Weights of a small mixture-of-experts language model, trained from scratch on English Wikipedia: width 256.
Below are experts of layer 2 (counted from 0) of a mixture-of-experts language model. Rows are named router (the router's row for the expert), gate (a neuron's input weights, with its number), up (a neuron's input weights, with its number) and show model dimensions 0-255. Each number is 50 + 12 x the weight over its row's rms, rounded and kept within 0 to 99.
Before each expert's rows: a language model's description of what the expert responds to. This comes from a sample of Wikipedia text that the model never trained on.

# expert 36
It responds to: Capital Y opening transliterated names (Yakobson, Yagodnoye, Yoga), plus Sh, Q, X and spaces or 199 in table cells.
router:55 33 52 66 47 63 65 30 51 54 45 52 46 40 59 44 62 53 38 62 64 46 38 36 52 76 53 56 32 65 38 54 46 39 61 34 31 41 37 60 51 68 25 45 33 30 58 66 47 38 45 55 64 50 55 60 77 58 48 43 60 50 34 45 48 50 54 52 56 67 35 34 61 47 50 39 60 66 52 57 50 45 39 69 72 31 51 37 55 34 28 28 52 51 59 51 54 53 61 27 49 41 47 38 54 62 35 46 56 40 49 53 55 45 43 44 57 52 61 62 57 25 43 40 71 62 40 56 52 29 46 39 45 45 34 44 72 61 52 52 60 35 36 64 58 74 49 39 62 51 75 59 51 71 60 36 61 37 46 40 44 25 64 34 43 40 38 57 58 58 51 61 53 28 56 63 46 63 66 40 53 50 49 49 56 56 57 51 31 26 45 44 59 31 64 40 48 21 34 62 36 69 70 66 56 47 39 50 49 36 52 30 40 36 59 68 45 46 43 66 44 54 43 73 58 65 44 53 57 44 67 46 37 64 64 40 61 51 68 44 86 28 51 51 64 71 45 60 46 51 31 72 39 53 42 46
gate0:43 67 55 56 31 43 32 45 62 52 68 60 39 49 43 49 52 45 48 52 35 55 52 35 45 75 37 46 40 38 50 49 39 38 41 47 48 72 14 48 67 47 42 59 62 72 49 50 33 29 75 44 50 53 63 62 63 43 59 44 42 63 53 45 39 64 38 52 49 62 43 55 40 51 54 25 58 51 66 41 37 39 64 49 71 55 55 47 57 51 47 82 58 33 53 38 42 57 64 48 43 35 42 73 56 34 62 72 51 60 68 65 70 53 36 48 28 38 58 42 42 38 72 55 77 52 63 56 39 36 72 50 54 49 62 42 59 62 39 49 56 44 50 38 50 46 63 44 37 44 36 48 52 68 31 63 50 56 51 45 39 41 39 55 62 56 55 47 45 77 43 52 45 28 59 60 43 60 69 50 45 52 81 47 46 40 37 46 44 43 70 65 50 54 61 64 26 46 48 45 53 56 63 53 43 45 31 36 45 29 27 51 45 41 32 54 39 44 58 62 65 53 45 42 67 72 53 59 53 51 66 31 45 46 42 87 49 42 47 62 57 52 47 25 43 65 55 59 41 49 16 58 38 64 45 53
up0:67 44 58 57 42 40 41 51 59 47 36 47 47 44 48 44 43 50 55 37 64 47 53 54 45 46 52 64 36 46 51 49 40 69 51 54 51 39 38 59 47 44 59 58 79 48 45 42 67 65 25 28 57 60 49 43 21 54 27 56 58 50 45 56 37 43 36 44 58 45 46 48 42 62 51 56 35 60 34 43 34 50 38 62 57 46 44 64 44 13 82 44 48 48 74 54 49 65 66 38 40 40 25 73 45 69 41 49 36 49 44 35 44 53 56 47 52 71 54 76 42 43 55 38 42 54 59 31 60 43 49 76 30 62 30 42 67 40 35 49 47 79 48 44 43 50 62 74 44 52 51 49 44 36 47 38 50 69 36 25 48 46 58 65 61 51 63 61 51 52 52 34 35 38 46 81 49 61 48 75 50 46 39 41 35 54 55 43 65 53 63 52 44 78 43 67 70 57 38 45 35 34 42 74 48 26 46 54 62 64 60 60 45 50 48 37 41 55 41 50 42 49 52 57 52 36 46 36 58 56 73 45 67 56 34 47 44 94 51 47 50 40 54 55 65 39 53 56 52 50 68 48 47 66 44 68
gate1:38 60 57 32 58 51 47 44 43 59 46 75 28 52 25 33 66 49 52 45 37 42 35 42 63 61 54 52 26 66 68 52 46 40 58 51 45 50 50 64 62 40 44 25 50 86 32 74 46 70 40 54 65 65 32 49 58 65 60 52 59 55 50 48 54 39 49 43 49 28 57 61 41 48 49 42 48 34 44 38 49 58 55 55 63 63 58 57 50 50 54 42 56 08 51 47 31 59 43 43 46 49 80 64 39 57 59 72 46 63 48 44 35 52 56 65 50 63 78 54 52 39 40 44 25 62 50 50 27 23 51 54 59 54 40 56 54 42 42 48 72 64 47 61 51 52 48 33 49 52 26 63 55 60 68 41 63 72 36 51 49 55 75 44 57 70 32 67 43 41 51 46 51 36 37 41 54 62 48 55 42 60 47 40 54 46 45 29 56 69 69 56 43 74 50 64 41 55 55 53 40 56 24 50 25 42 59 38 44 66 43 56 29 44 41 74 46 50 67 47 50 54 47 26 28 45 57 45 50 44 60 60 40 38 61 43 61 62 65 59 41 58 47 58 49 45 64 37 44 55 56 29 54 59 58 40
up1:30 65 59 50 47 55 45 60 47 49 47 36 43 38 50 41 60 64 62 45 43 51 55 60 59 35 38 31 68 57 65 29 37 57 71 46 49 44 69 43 40 52 45 40 38 36 66 50 55 64 50 37 49 42 57 43 49 54 23 42 58 66 59 43 44 74 45 66 59 50 46 68 44 46 60 47 58 48 39 45 70 71 50 32 65 29 47 41 50 51 47 33 49 37 53 35 47 70 66 46 52 64 49 44 60 48 62 57 67 38 48 63 60 37 40 55 62 54 87 57 62 39 46 23 60 39 52 42 09 45 45 40 55 44 46 46 39 66 61 56 28 58 60 50 62 43 50 37 47 40 47 58 45 60 51 56 37 62 36 46 44 38 79 30 53 61 60 12 53 37 66 56 46 64 41 55 72 50 53 58 35 37 56 36 42 56 36 52 75 53 47 31 37 42 51 58 47 42 49 56 59 55 15 46 37 36 61 48 66 46 65 51 56 49 45 57 53 73 54 43 51 63 51 40 53 51 53 58 52 55 50 59 67 43 50 48 55 64 30 57 51 57 45 45 58 39 27 45 44 46 53 83 25 39 89 54
gate2:36 37 37 49 40 56 49 43 47 54 34 42 50 58 47 58 39 48 31 62 34 66 43 47 61 51 54 58 72 44 45 43 39 47 61 48 62 66 60 77 54 39 37 55 61 45 40 35 59 63 62 41 34 36 40 58 50 37 44 34 53 52 57 67 51 30 50 54 62 59 45 54 65 56 71 75 75 28 80 57 55 45 50 53 61 57 46 54 38 67 37 53 52 50 59 47 29 49 65 61 28 33 53 63 40 41 33 51 33 60 26 44 25 64 75 54 44 21 61 27 61 50 42 35 52 34 63 39 57 59 47 60 62 30 53 62 67 69 61 58 32 51 25 52 50 65 38 65 28 40 56 43 38 46 45 50 44 51 53 55 45 35 25 34 47 56 47 85 33 38 55 46 58 60 58 49 69 53 40 60 47 33 67 46 52 49 47 58 42 30 37 23 77 52 39 32 29 45 53 49 37 61 66 60 61 58 59 73 49 31 68 60 53 44 55 56 40 42 68 59 44 67 31 59 37 56 55 45 42 51 47 43 48 29 52 72 51 46 50 50 46 49 42 64 43 48 48 48 47 46 52 54 45 69 53 57
up2:62 46 52 30 53 31 52 55 33 61 36 27 36 48 59 53 84 60 47 49 42 50 28 38 64 44 37 54 51 47 31 37 69 49 52 32 67 51 47 29 47 36 24 43 57 56 47 56 52 64 44 53 41 22 44 51 56 55 40 50 49 53 50 48 57 47 35 44 45 34 53 44 33 39 69 70 65 50 51 79 50 55 39 50 43 59 50 40 30 63 51 59 51 57 44 56 54 23 54 58 48 46 49 48 46 45 34 27 41 32 52 38 46 41 80 32 53 42 48 47 45 46 38 52 44 44 67 41 48 45 56 46 45 48 56 63 50 66 45 47 34 81 30 55 46 52 46 68 28 45 63 42 34 46 47 28 66 46 51 50 43 52 60 32 38 53 66 66 52 39 31 51 53 55 60 56 30 65 70 31 56 43 72 52 55 59 50 69 35 56 46 29 68 51 51 50 52 37 63 60 47 56 45 65 55 58 46 50 33 52 42 60 27 24 60 47 62 54 54 35 51 42 44 55 36 40 40 42 41 65 40 47 39 17 32 62 29 34 75 46 22 44 31 50 74 38 53 44 52 65 44 50 33 39 62 52
gate3:74 42 70 55 56 51 44 59 63 29 44 36 43 50 55 46 55 57 46 40 58 59 33 55 48 52 61 65 58 55 45 29 53 48 46 41 52 40 42 55 67 40 60 44 37 52 38 41 59 57 52 55 65 30 36 60 51 32 43 61 67 39 57 74 64 39 64 50 46 47 42 58 63 64 67 63 47 41 74 41 60 72 43 35 55 29 46 36 33 58 55 54 45 60 61 43 65 56 52 46 56 46 57 60 35 56 10 48 30 64 44 37 48 45 70 57 32 35 56 52 53 32 54 63 52 60 55 59 48 37 47 49 60 51 64 25 80 24 41 43 46 46 55 53 59 56 72 62 27 19 61 58 48 50 57 63 25 38 55 52 44 47 36 46 39 65 46 56 35 34 52 54 66 53 71 61 27 54 49 58 42 38 41 59 55 45 54 52 32 37 32 39 65 49 50 54 57 46 65 59 47 40 67 55 61 73 50 44 36 32 51 61 55 52 53 41 35 40 76 51 50 41 28 31 50 40 34 38 54 63 64 28 54 34 42 37 50 89 61 54 47 23 41 58 58 40 52 54 29 58 47 65 43 47 53 49
up3:60 67 51 43 40 53 32 34 39 63 70 60 65 44 50 48 58 67 46 34 54 22 46 54 51 51 75 52 80 34 50 65 38 53 40 50 38 45 42 58 51 58 55 52 46 31 49 47 55 54 44 44 44 52 34 72 80 43 48 45 40 48 48 35 60 65 55 67 45 52 30 45 24 53 35 41 57 49 58 51 36 49 52 60 49 49 81 52 44 55 35 11 70 30 48 50 70 55 48 59 42 39 31 54 60 54 76 57 72 16 73 69 38 46 47 43 67 72 42 38 50 52 41 60 49 52 34 67 49 36 33 77 57 46 54 64 50 38 30 46 53 40 67 59 34 49 61 45 74 46 49 54 54 51 56 32 48 51 31 68 68 50 44 54 54 57 45 53 68 42 42 52 35 42 49 20 60 43 72 36 45 55 41 28 47 58 48 62 58 46 42 65 29 52 56 68 46 48 52 55 50 55 45 66 41 47 54 49 55 61 35 63 44 54 49 57 64 64 31 59 50 29 30 48 49 42 49 65 50 44 46 63 55 58 28 44 58 46 42 47 33 40 53 40 49 73 36 41 67 31 51 55 52 46 47 48

# expert 39
It responds to: Ordinal endings th, st, nd, rd after numbers in dates, centuries and unit names like 128th, 1st Cavalry, plus century.
router:49 57 52 33 34 47 36 59 41 41 62 71 63 53 27 47 26 32 41 38 47 66 33 27 42 42 44 54 64 52 43 50 60 58 75 48 66 47 61 48 42 61 40 52 61 64 43 58 38 39 48 61 37 40 56 43 29 65 42 44 56 68 48 52 29 53 44 50 55 56 40 45 54 75 53 46 63 63 29 55 71 42 52 55 48 68 43 55 41 47 72 46 55 71 60 55 53 48 43 22 72 48 49 38 41 22 35 42 64 63 64 37 54 36 61 72 71 54 74 47 38 66 50 50 60 63 40 52 59 56 58 48 61 29 67 52 38 67 62 50 56 57 52 52 36 61 50 54 39 37 40 56 74 50 51 54 62 35 60 38 48 54 35 55 51 64 54 47 54 69 45 36 44 52 36 72 28 63 55 44 44 53 58 74 60 36 24 57 43 58 54 45 42 51 48 55 34 61 67 42 43 53 58 63 60 49 37 65 50 33 59 50 66 43 34 31 35 38 75 62 69 42 66 65 32 37 64 43 49 50 59 36 42 69 63 42 58 30 30 36 45 45 45 46 64 34 48 32 44 65 45 40 67 57 32 46
gate0:53 48 54 65 53 45 60 60 37 65 50 50 40 58 47 80 46 52 39 53 44 64 75 45 54 35 45 50 43 37 63 45 46 46 56 33 61 88 30 43 38 65 55 52 48 53 34 68 44 48 68 47 60 36 42 74 59 65 44 40 42 73 44 49 38 56 52 53 60 58 57 41 57 48 45 42 40 43 55 56 80 42 32 26 65 61 60 46 72 48 36 43 46 52 66 57 47 46 40 45 47 56 50 60 55 32 56 43 57 66 54 42 75 20 39 43 42 59 40 29 53 57 53 65 51 63 58 74 67 38 50 33 46 48 56 64 43 56 40 46 39 23 50 31 48 59 57 69 52 56 45 39 35 47 29 54 27 42 60 61 44 51 49 28 45 63 30 59 58 55 63 57 60 62 55 56 50 43 51 63 61 42 72 62 40 64 46 26 46 43 43 27 57 35 45 80 45 45 57 52 58 43 49 55 39 56 32 59 61 67 60 31 27 21 36 36 64 50 48 49 70 56 61 44 44 42 66 44 51 40 65 26 40 44 54 50 27 44 49 60 73 43 47 42 52 49 56 55 67 65 69 65 43 34 48 48
up0:61 55 30 75 41 51 53 48 42 44 85 50 44 54 49 51 47 66 63 57 42 47 68 53 38 78 46 59 38 37 44 36 44 59 68 33 25 61 53 54 63 41 54 33 54 60 55 34 35 50 56 46 45 32 55 28 62 45 66 42 55 54 51 58 44 63 38 69 49 52 52 49 61 53 15 74 55 51 27 51 33 50 62 16 51 55 46 35 43 45 41 44 65 55 35 42 40 51 34 43 35 42 41 65 47 61 51 39 66 34 48 53 43 50 60 61 58 40 54 34 27 53 60 45 34 63 33 49 49 55 48 42 61 52 45 50 52 40 60 44 40 56 43 58 56 40 46 19 30 55 48 65 29 73 39 54 50 64 68 30 57 64 60 40 25 69 21 55 41 56 54 16 42 52 54 44 66 53 52 51 37 42 64 54 42 54 56 45 36 48 43 39 75 48 46 66 71 75 56 53 48 45 60 29 59 42 55 53 47 53 48 53 58 40 49 41 32 46 62 48 67 47 53 42 55 76 55 49 25 64 48 60 48 32 51 64 46 29 43 48 60 53 58 45 54 35 50 37 79 43 48 49 51 42 57 64
gate1:57 55 58 52 35 63 59 46 74 49 57 33 59 41 58 49 41 55 58 63 38 48 39 45 42 31 45 29 68 65 30 62 68 44 47 45 45 60 75 58 54 57 51 68 70 25 49 36 54 24 58 63 50 41 43 43 59 29 31 45 57 40 30 38 50 39 54 42 47 57 58 55 32 31 46 31 54 70 51 57 46 68 44 41 49 63 61 63 50 55 36 50 52 50 50 82 57 20 52 71 61 51 61 52 51 40 69 37 39 49 58 31 51 41 36 49 34 53 89 71 52 57 54 61 49 53 29 55 53 40 43 32 67 52 68 37 48 43 52 46 68 45 61 34 70 59 45 61 66 49 53 34 47 86 51 29 29 59 59 43 58 41 59 56 32 68 74 32 49 55 49 49 53 50 48 68 37 51 37 34 26 46 49 56 61 63 62 74 55 49 34 44 66 47 55 62 63 45 35 68 64 41 62 51 57 55 31 52 42 57 52 50 68 61 43 50 55 62 47 42 61 54 74 48 36 37 53 55 38 44 39 49 47 54 56 72 50 54 60 39 41 38 63 50 58 46 42 44 36 45 54 70 65 45 48 42
up1:58 51 40 55 48 72 40 65 27 37 33 41 71 56 47 60 65 60 59 45 21 49 43 47 41 63 31 46 72 42 50 44 46 44 37 45 33 30 62 40 70 43 37 33 33 49 44 25 62 67 50 41 40 36 55 49 62 51 40 37 50 57 42 49 43 48 50 52 42 54 64 44 32 43 78 56 55 55 54 58 53 48 55 43 47 53 68 62 44 37 48 53 66 45 61 65 32 47 61 44 56 54 32 46 62 35 46 44 38 43 37 25 53 33 39 56 23 58 35 65 36 51 50 37 58 37 47 56 37 40 33 64 58 73 39 69 59 66 58 49 68 56 40 59 49 56 49 59 62 64 54 41 71 63 70 41 58 40 43 39 47 62 48 24 37 48 59 49 45 51 31 38 44 60 48 67 70 81 73 54 62 39 43 31 46 37 41 34 62 42 56 33 32 52 46 52 48 59 58 62 62 54 45 48 67 44 69 56 47 34 52 50 25 61 57 56 62 48 63 41 38 56 72 44 63 42 15 60 68 70 54 60 41 48 46 59 30 67 46 51 60 50 47 29 47 48 50 54 55 63 66 22 41 61 40 44
gate2:36 56 64 52 58 50 54 25 65 46 43 57 40 31 43 56 39 57 50 57 20 60 50 46 52 32 43 59 35 61 59 44 57 49 46 34 49 50 58 59 46 58 55 67 56 52 52 58 50 56 55 36 65 61 40 30 51 44 47 34 27 72 47 60 47 44 58 40 46 65 55 38 35 63 34 28 57 50 36 21 41 52 66 38 45 54 51 59 51 46 50 47 34 72 55 50 50 44 43 42 42 47 62 78 70 67 52 28 57 27 54 26 53 46 61 60 32 33 49 40 62 57 54 47 57 40 51 50 66 46 60 37 56 56 47 43 50 45 28 35 33 65 38 41 72 45 34 29 55 45 68 40 53 30 36 53 45 54 65 34 48 29 53 33 78 35 51 43 23 39 39 54 33 51 36 56 51 46 38 37 57 59 37 52 64 36 41 32 59 30 67 42 53 53 71 64 37 44 42 53 49 49 50 54 53 62 57 40 59 35 49 59 28 50 52 60 43 41 63 56 65 53 59 47 54 53 36 74 33 54 72 34 56 17 53 29 42 51 41 47 74 66 72 33 49 34 60 35 28 38 51 61 53 63 55 48
up2:59 11 34 45 51 64 46 44 71 59 37 48 56 26 54 35 57 45 48 61 77 60 53 38 49 32 59 49 58 55 51 56 41 60 50 37 55 38 39 54 76 45 44 50 71 63 63 32 42 38 40 66 45 42 59 24 35 58 64 49 71 56 63 33 47 26 71 66 55 47 38 55 59 64 42 49 11 69 44 60 56 44 60 54 65 47 51 49 51 56 33 44 78 56 66 35 41 41 60 60 52 57 64 61 38 57 36 46 75 43 42 52 64 35 66 65 47 49 36 57 39 48 73 64 48 61 56 55 49 64 56 60 67 53 44 49 33 43 34 52 69 48 35 67 51 54 50 52 66 43 63 57 51 74 58 45 55 57 46 50 60 56 57 33 27 51 39 51 55 48 53 27 39 45 48 37 23 62 43 61 52 58 29 36 54 42 34 52 48 36 49 46 49 43 68 47 48 61 55 51 74 36 75 47 51 46 45 32 51 38 64 63 58 76 49 47 48 29 79 47 71 49 50 39 59 41 51 31 50 56 46 47 61 46 54 54 37 40 54 66 49 43 54 78 43 30 45 40 49 57 42 42 60 43 52 60
gate3:59 09 29 41 42 50 41 49 49 54 67 46 42 49 33 59 49 36 60 46 54 47 61 66 57 39 65 28 59 80 47 38 50 67 39 53 39 83 80 71 47 43 77 54 19 31 33 45 59 45 73 41 58 21 72 53 53 43 61 40 46 66 53 41 47 56 49 53 54 63 57 48 55 34 64 58 52 37 40 45 44 32 34 40 58 52 48 44 43 58 60 48 48 33 52 58 69 65 53 60 56 47 58 53 54 56 51 42 48 36 64 59 47 40 67 32 54 30 60 57 50 38 55 43 43 65 51 37 41 76 43 58 30 42 49 50 52 56 49 49 39 48 45 50 60 56 58 38 47 36 40 57 58 51 66 51 55 54 54 43 63 22 41 51 43 51 55 53 34 69 50 61 34 48 58 63 53 50 66 46 43 36 34 48 40 59 49 45 34 69 73 54 59 37 39 32 46 53 31 35 30 55 55 49 54 42 68 52 33 45 34 54 57 74 62 42 50 31 32 36 36 47 44 52 49 29 44 29 43 37 40 55 75 57 50 48 37 57 54 44 54 49 48 47 63 71 37 35 47 67 72 43 73 63 46 44
up3:53 41 37 26 81 59 56 44 34 61 73 65 58 64 49 44 30 62 46 57 37 58 60 31 29 50 40 57 49 40 54 55 45 52 45 33 46 36 44 49 61 64 64 55 46 45 42 53 53 38 47 59 25 61 34 57 47 25 55 44 57 31 58 60 85 43 47 51 61 52 36 55 29 68 62 51 46 51 50 69 53 50 46 25 50 55 62 51 64 73 52 52 19 56 57 39 70 43 38 64 50 63 60 54 60 49 47 62 34 81 36 39 43 54 27 60 51 67 63 48 27 73 43 48 63 28 58 25 60 35 52 49 55 66 54 56 49 57 57 62 49 39 61 80 29 41 39 48 50 51 30 55 51 39 37 43 40 52 25 33 30 55 53 36 50 44 31 44 65 59 46 42 56 35 52 48 41 58 50 68 53 55 62 57 67 40 58 62 58 56 59 43 60 48 45 43 34 41 58 45 55 60 50 58 44 55 28 57 51 30 47 58 39 64 49 29 41 65 49 51 31 48 77 43 42 49 35 57 62 37 42 58 55 56 26 50 55 68 52 53 39 48 56 56 29 46 48 38 44 51 43 26 51 32 36 45

# expert 48
It responds to: Stand-alone space tokens just before numbers, after colons or table bars, in infobox fields like Area: 293.3 km or Released: 2023.
router:42 34 59 40 45 55 68 44 53 28 68 53 51 53 63 57 46 71 41 85 67 60 65 66 39 59 64 34 59 62 51 56 56 47 34 43 36 56 40 56 38 49 36 30 38 26 55 73 43 56 51 68 66 36 55 23 66 59 58 39 44 42 54 57 43 57 41 42 41 47 36 45 38 42 55 41 47 42 82 47 61 64 73 59 54 43 62 24 53 34 50 31 34 67 63 69 63 46 58 46 41 66 49 39 70 68 50 38 38 58 31 49 45 52 35 58 57 48 61 56 46 50 35 37 51 46 64 60 35 73 19 52 44 78 45 54 48 35 36 46 39 36 74 51 39 41 48 62 40 37 49 59 32 50 52 38 51 31 63 44 49 37 50 68 58 49 37 49 38 47 33 32 45 38 59 42 43 44 42 71 47 43 49 50 37 61 38 48 49 50 37 77 68 57 52 34 44 42 38 55 58 40 45 48 36 66 52 25 43 54 47 44 44 48 55 53 46 45 43 54 49 27 65 42 68 62 37 48 47 43 33 61 55 35 36 39 52 35 45 62 42 48 48 28 47 68 48 41 60 57 68 38 32 58 65 34
gate0:77 46 52 52 44 41 55 76 51 71 40 58 48 61 59 49 38 40 51 55 49 62 57 37 61 49 86 39 46 58 65 61 49 50 23 56 46 48 61 52 40 36 65 67 57 57 43 45 44 41 47 67 41 46 51 57 59 70 45 37 42 63 29 66 49 49 47 57 53 60 48 51 44 52 64 47 57 46 40 40 52 43 35 58 71 47 43 34 46 50 53 25 41 64 47 69 43 73 48 48 68 45 59 61 50 30 39 68 61 36 63 53 43 66 55 62 68 46 39 44 65 52 59 45 32 42 43 37 49 51 46 46 57 30 75 52 40 52 50 54 43 39 49 35 41 62 50 34 52 53 39 76 65 74 63 52 56 57 41 49 51 49 53 49 60 21 51 52 20 56 44 43 49 56 74 69 56 22 41 54 64 87 48 45 48 57 69 87 50 46 57 32 54 37 50 67 50 80 53 38 52 50 45 52 41 52 40 31 50 51 38 38 58 52 64 40 47 66 21 55 40 53 44 43 52 36 45 60 30 46 51 40 48 64 71 44 61 51 78 51 72 42 45 36 47 66 40 36 47 51 46 58 56 37 59 35
up0:65 62 35 53 66 61 66 60 50 59 37 57 54 63 63 57 50 48 73 60 63 37 56 59 48 23 55 40 46 45 51 75 59 50 27 50 59 63 27 32 65 39 28 21 41 67 62 25 49 54 50 48 56 35 42 48 63 56 41 60 50 42 56 39 43 48 64 60 56 51 40 47 47 59 36 63 47 42 50 38 49 53 45 44 38 28 69 58 52 54 49 46 43 56 50 52 49 66 38 82 53 39 47 55 53 41 45 48 39 58 32 39 56 64 55 54 53 38 39 29 70 45 66 48 33 50 29 58 62 60 61 54 52 62 46 51 70 39 46 32 49 42 55 47 47 48 57 41 53 51 62 46 70 35 34 34 44 51 70 65 42 29 65 26 56 57 60 89 44 37 64 62 61 55 52 60 28 47 37 38 58 53 58 52 48 45 58 46 52 50 59 35 57 55 33 38 50 25 17 63 56 70 46 61 35 46 46 39 34 40 47 55 47 46 59 57 52 48 43 50 52 35 53 31 60 59 47 26 52 72 39 30 31 46 66 66 37 19 66 55 38 39 48 61 38 34 67 60 55 60 45 70 49 35 65 50
gate1:57 33 69 48 58 65 55 48 50 43 71 66 51 44 32 51 39 53 60 46 42 49 27 41 55 55 48 59 53 58 57 45 71 48 53 31 64 68 62 48 57 54 46 56 51 81 32 39 46 61 53 34 38 44 67 42 52 37 21 49 51 45 48 37 53 44 76 77 52 51 31 62 33 32 56 31 51 57 50 65 61 55 61 52 51 40 49 48 68 36 56 27 48 51 54 43 56 38 60 39 57 44 05 56 49 55 39 72 27 64 68 47 39 34 39 67 30 55 62 53 43 47 43 50 41 39 52 56 61 57 34 41 56 33 62 47 45 50 49 62 58 62 67 57 48 62 61 41 59 50 47 35 40 76 57 37 31 72 43 42 66 36 61 55 41 53 55 57 55 54 67 31 35 35 74 69 47 64 60 45 37 49 58 42 57 37 28 67 50 69 54 49 62 38 53 35 38 61 43 50 53 50 46 49 72 55 35 52 42 52 52 54 51 72 59 47 58 65 52 45 53 41 53 59 54 42 26 44 46 55 61 79 50 41 83 60 46 59 61 29 44 49 58 64 38 37 55 53 43 51 49 55 74 38 60 23
up1:53 50 36 61 54 44 70 43 56 50 38 46 38 43 56 68 57 60 42 70 76 55 56 55 50 61 49 56 50 41 42 55 41 36 66 65 35 34 41 62 42 56 45 33 50 40 56 39 75 54 57 37 63 55 25 54 51 62 39 55 61 67 52 47 44 69 43 28 33 35 68 39 44 41 62 36 48 57 44 25 51 59 51 60 65 51 52 49 72 83 49 69 87 41 40 35 35 63 35 46 66 41 85 45 47 52 81 52 48 62 39 61 48 59 57 50 57 50 37 72 56 45 55 45 51 62 60 56 40 53 65 53 49 48 72 46 51 36 25 46 41 52 46 22 43 53 52 63 52 51 42 47 47 35 63 56 61 22 58 51 40 54 56 44 44 69 52 47 26 48 42 47 44 59 20 38 56 37 42 46 23 53 58 63 49 58 51 38 45 46 37 52 46 39 22 40 65 40 61 61 35 55 64 50 43 52 50 58 70 38 46 43 52 56 47 70 55 40 50 59 40 41 54 37 14 56 62 60 58 60 31 61 47 49 39 32 49 54 49 67 54 39 47 61 66 72 62 31 47 50 56 38 45 45 58 54
gate2:49 46 67 52 26 56 34 44 63 28 39 29 67 41 66 48 64 47 49 37 22 57 48 44 32 44 32 63 64 42 37 59 51 45 42 47 56 60 66 50 54 35 50 40 43 37 42 65 56 39 35 52 35 51 46 61 29 53 36 64 54 47 53 80 64 55 52 56 35 49 40 49 53 58 49 59 60 54 53 57 32 50 60 55 40 64 46 43 38 45 38 17 33 50 33 49 35 63 67 23 34 51 57 60 49 38 48 70 49 35 49 49 53 67 51 54 32 46 48 47 38 45 50 58 42 55 45 38 75 53 59 51 57 51 38 55 51 57 46 54 41 57 61 57 48 38 43 57 43 64 50 40 51 48 60 47 36 59 50 32 44 44 44 49 36 38 45 43 52 46 70 45 78 55 58 23 51 53 65 43 32 60 56 43 54 34 40 85 33 59 52 54 28 61 33 45 55 54 31 58 32 52 54 50 42 68 71 71 29 77 33 49 46 36 49 68 54 41 78 38 49 53 41 63 54 52 16 42 57 51 17 55 55 37 45 61 51 51 40 68 47 68 44 36 34 59 39 37 48 54 36 44 58 65 69 63
up2:80 41 52 77 37 25 52 38 36 48 79 58 71 56 52 52 44 57 44 34 52 32 35 52 74 52 62 32 40 36 46 60 60 49 35 51 39 39 45 24 67 31 54 62 58 57 43 58 50 36 52 60 38 43 56 34 55 48 75 53 51 42 45 44 43 53 39 41 54 43 40 76 72 62 56 65 51 43 33 58 63 36 61 39 36 52 48 62 56 27 69 82 55 75 37 61 55 44 41 57 50 59 43 53 41 51 47 36 68 54 32 42 40 24 66 49 54 30 31 37 55 59 35 60 54 49 47 60 45 56 53 51 47 64 54 54 56 48 60 46 60 45 62 62 37 44 59 40 59 33 46 44 51 32 68 52 46 54 56 66 52 50 41 42 53 55 40 59 43 65 46 71 46 59 73 50 54 41 40 58 69 50 43 33 41 55 55 43 29 35 36 36 64 37 70 38 42 45 41 62 62 43 57 26 58 38 50 44 39 51 84 41 47 49 74 40 32 71 64 54 34 39 43 55 72 44 65 51 41 49 59 38 49 62 59 39 55 38 46 26 70 36 50 54 43 34 38 64 62 44 48 51 52 45 32 49
gate3:37 53 26 40 48 42 41 51 53 45 40 47 58 45 47 42 35 44 42 52 61 73 66 60 54 37 49 66 64 31 53 23 35 50 33 53 40 61 66 51 50 66 38 59 73 52 45 62 46 65 52 57 65 41 56 37 48 40 26 43 43 42 42 87 55 61 49 33 51 55 37 38 28 44 70 42 60 53 54 51 34 61 26 46 30 64 39 51 25 34 61 32 63 59 52 54 45 58 46 35 67 50 38 71 58 64 65 44 78 61 48 66 39 42 58 62 33 72 31 29 54 58 53 57 53 59 50 45 60 62 61 45 55 60 56 36 64 44 51 59 51 31 34 40 50 65 55 47 41 46 65 57 57 62 59 41 49 48 30 49 46 31 49 53 44 53 41 38 52 50 72 51 81 64 44 49 71 61 58 52 44 45 73 24 48 51 42 54 52 55 61 65 69 83 51 53 41 46 53 45 45 61 51 37 41 59 43 46 52 34 41 48 55 26 41 63 44 53 46 29 39 43 60 72 53 19 47 67 61 50 63 43 53 45 38 71 48 67 52 48 37 47 65 39 46 54 25 67 64 70 54 50 51 60 44 46
up3:50 16 78 60 53 71 48 46 35 66 60 42 53 54 38 35 50 36 85 41 45 35 49 46 51 65 44 42 49 40 48 56 60 40 55 55 67 33 49 48 40 42 57 53 49 41 49 29 55 43 58 43 38 40 38 70 51 46 63 41 49 44 59 26 54 47 48 50 72 32 58 52 39 46 53 46 23 55 51 52 51 23 51 63 69 36 69 26 94 65 50 44 34 54 62 61 49 68 61 58 36 42 62 40 41 58 48 52 41 47 51 31 62 17 38 26 69 55 69 40 41 60 56 39 52 53 60 46 40 39 19 49 61 37 45 56 49 58 38 47 51 46 42 52 52 38 46 40 62 35 58 31 56 59 36 46 52 52 41 65 73 32 46 57 44 41 58 37 49 35 50 38 41 51 59 34 60 63 44 47 70 59 32 60 39 56 37 69 49 49 32 47 49 31 41 51 64 48 69 58 52 57 28 50 59 36 35 41 38 34 50 61 52 64 41 25 54 46 52 63 39 40 53 55 62 53 52 49 51 74 51 51 51 34 53 53 44 46 59 38 57 64 30 37 35 34 60 37 58 51 70 59 46 48 40 69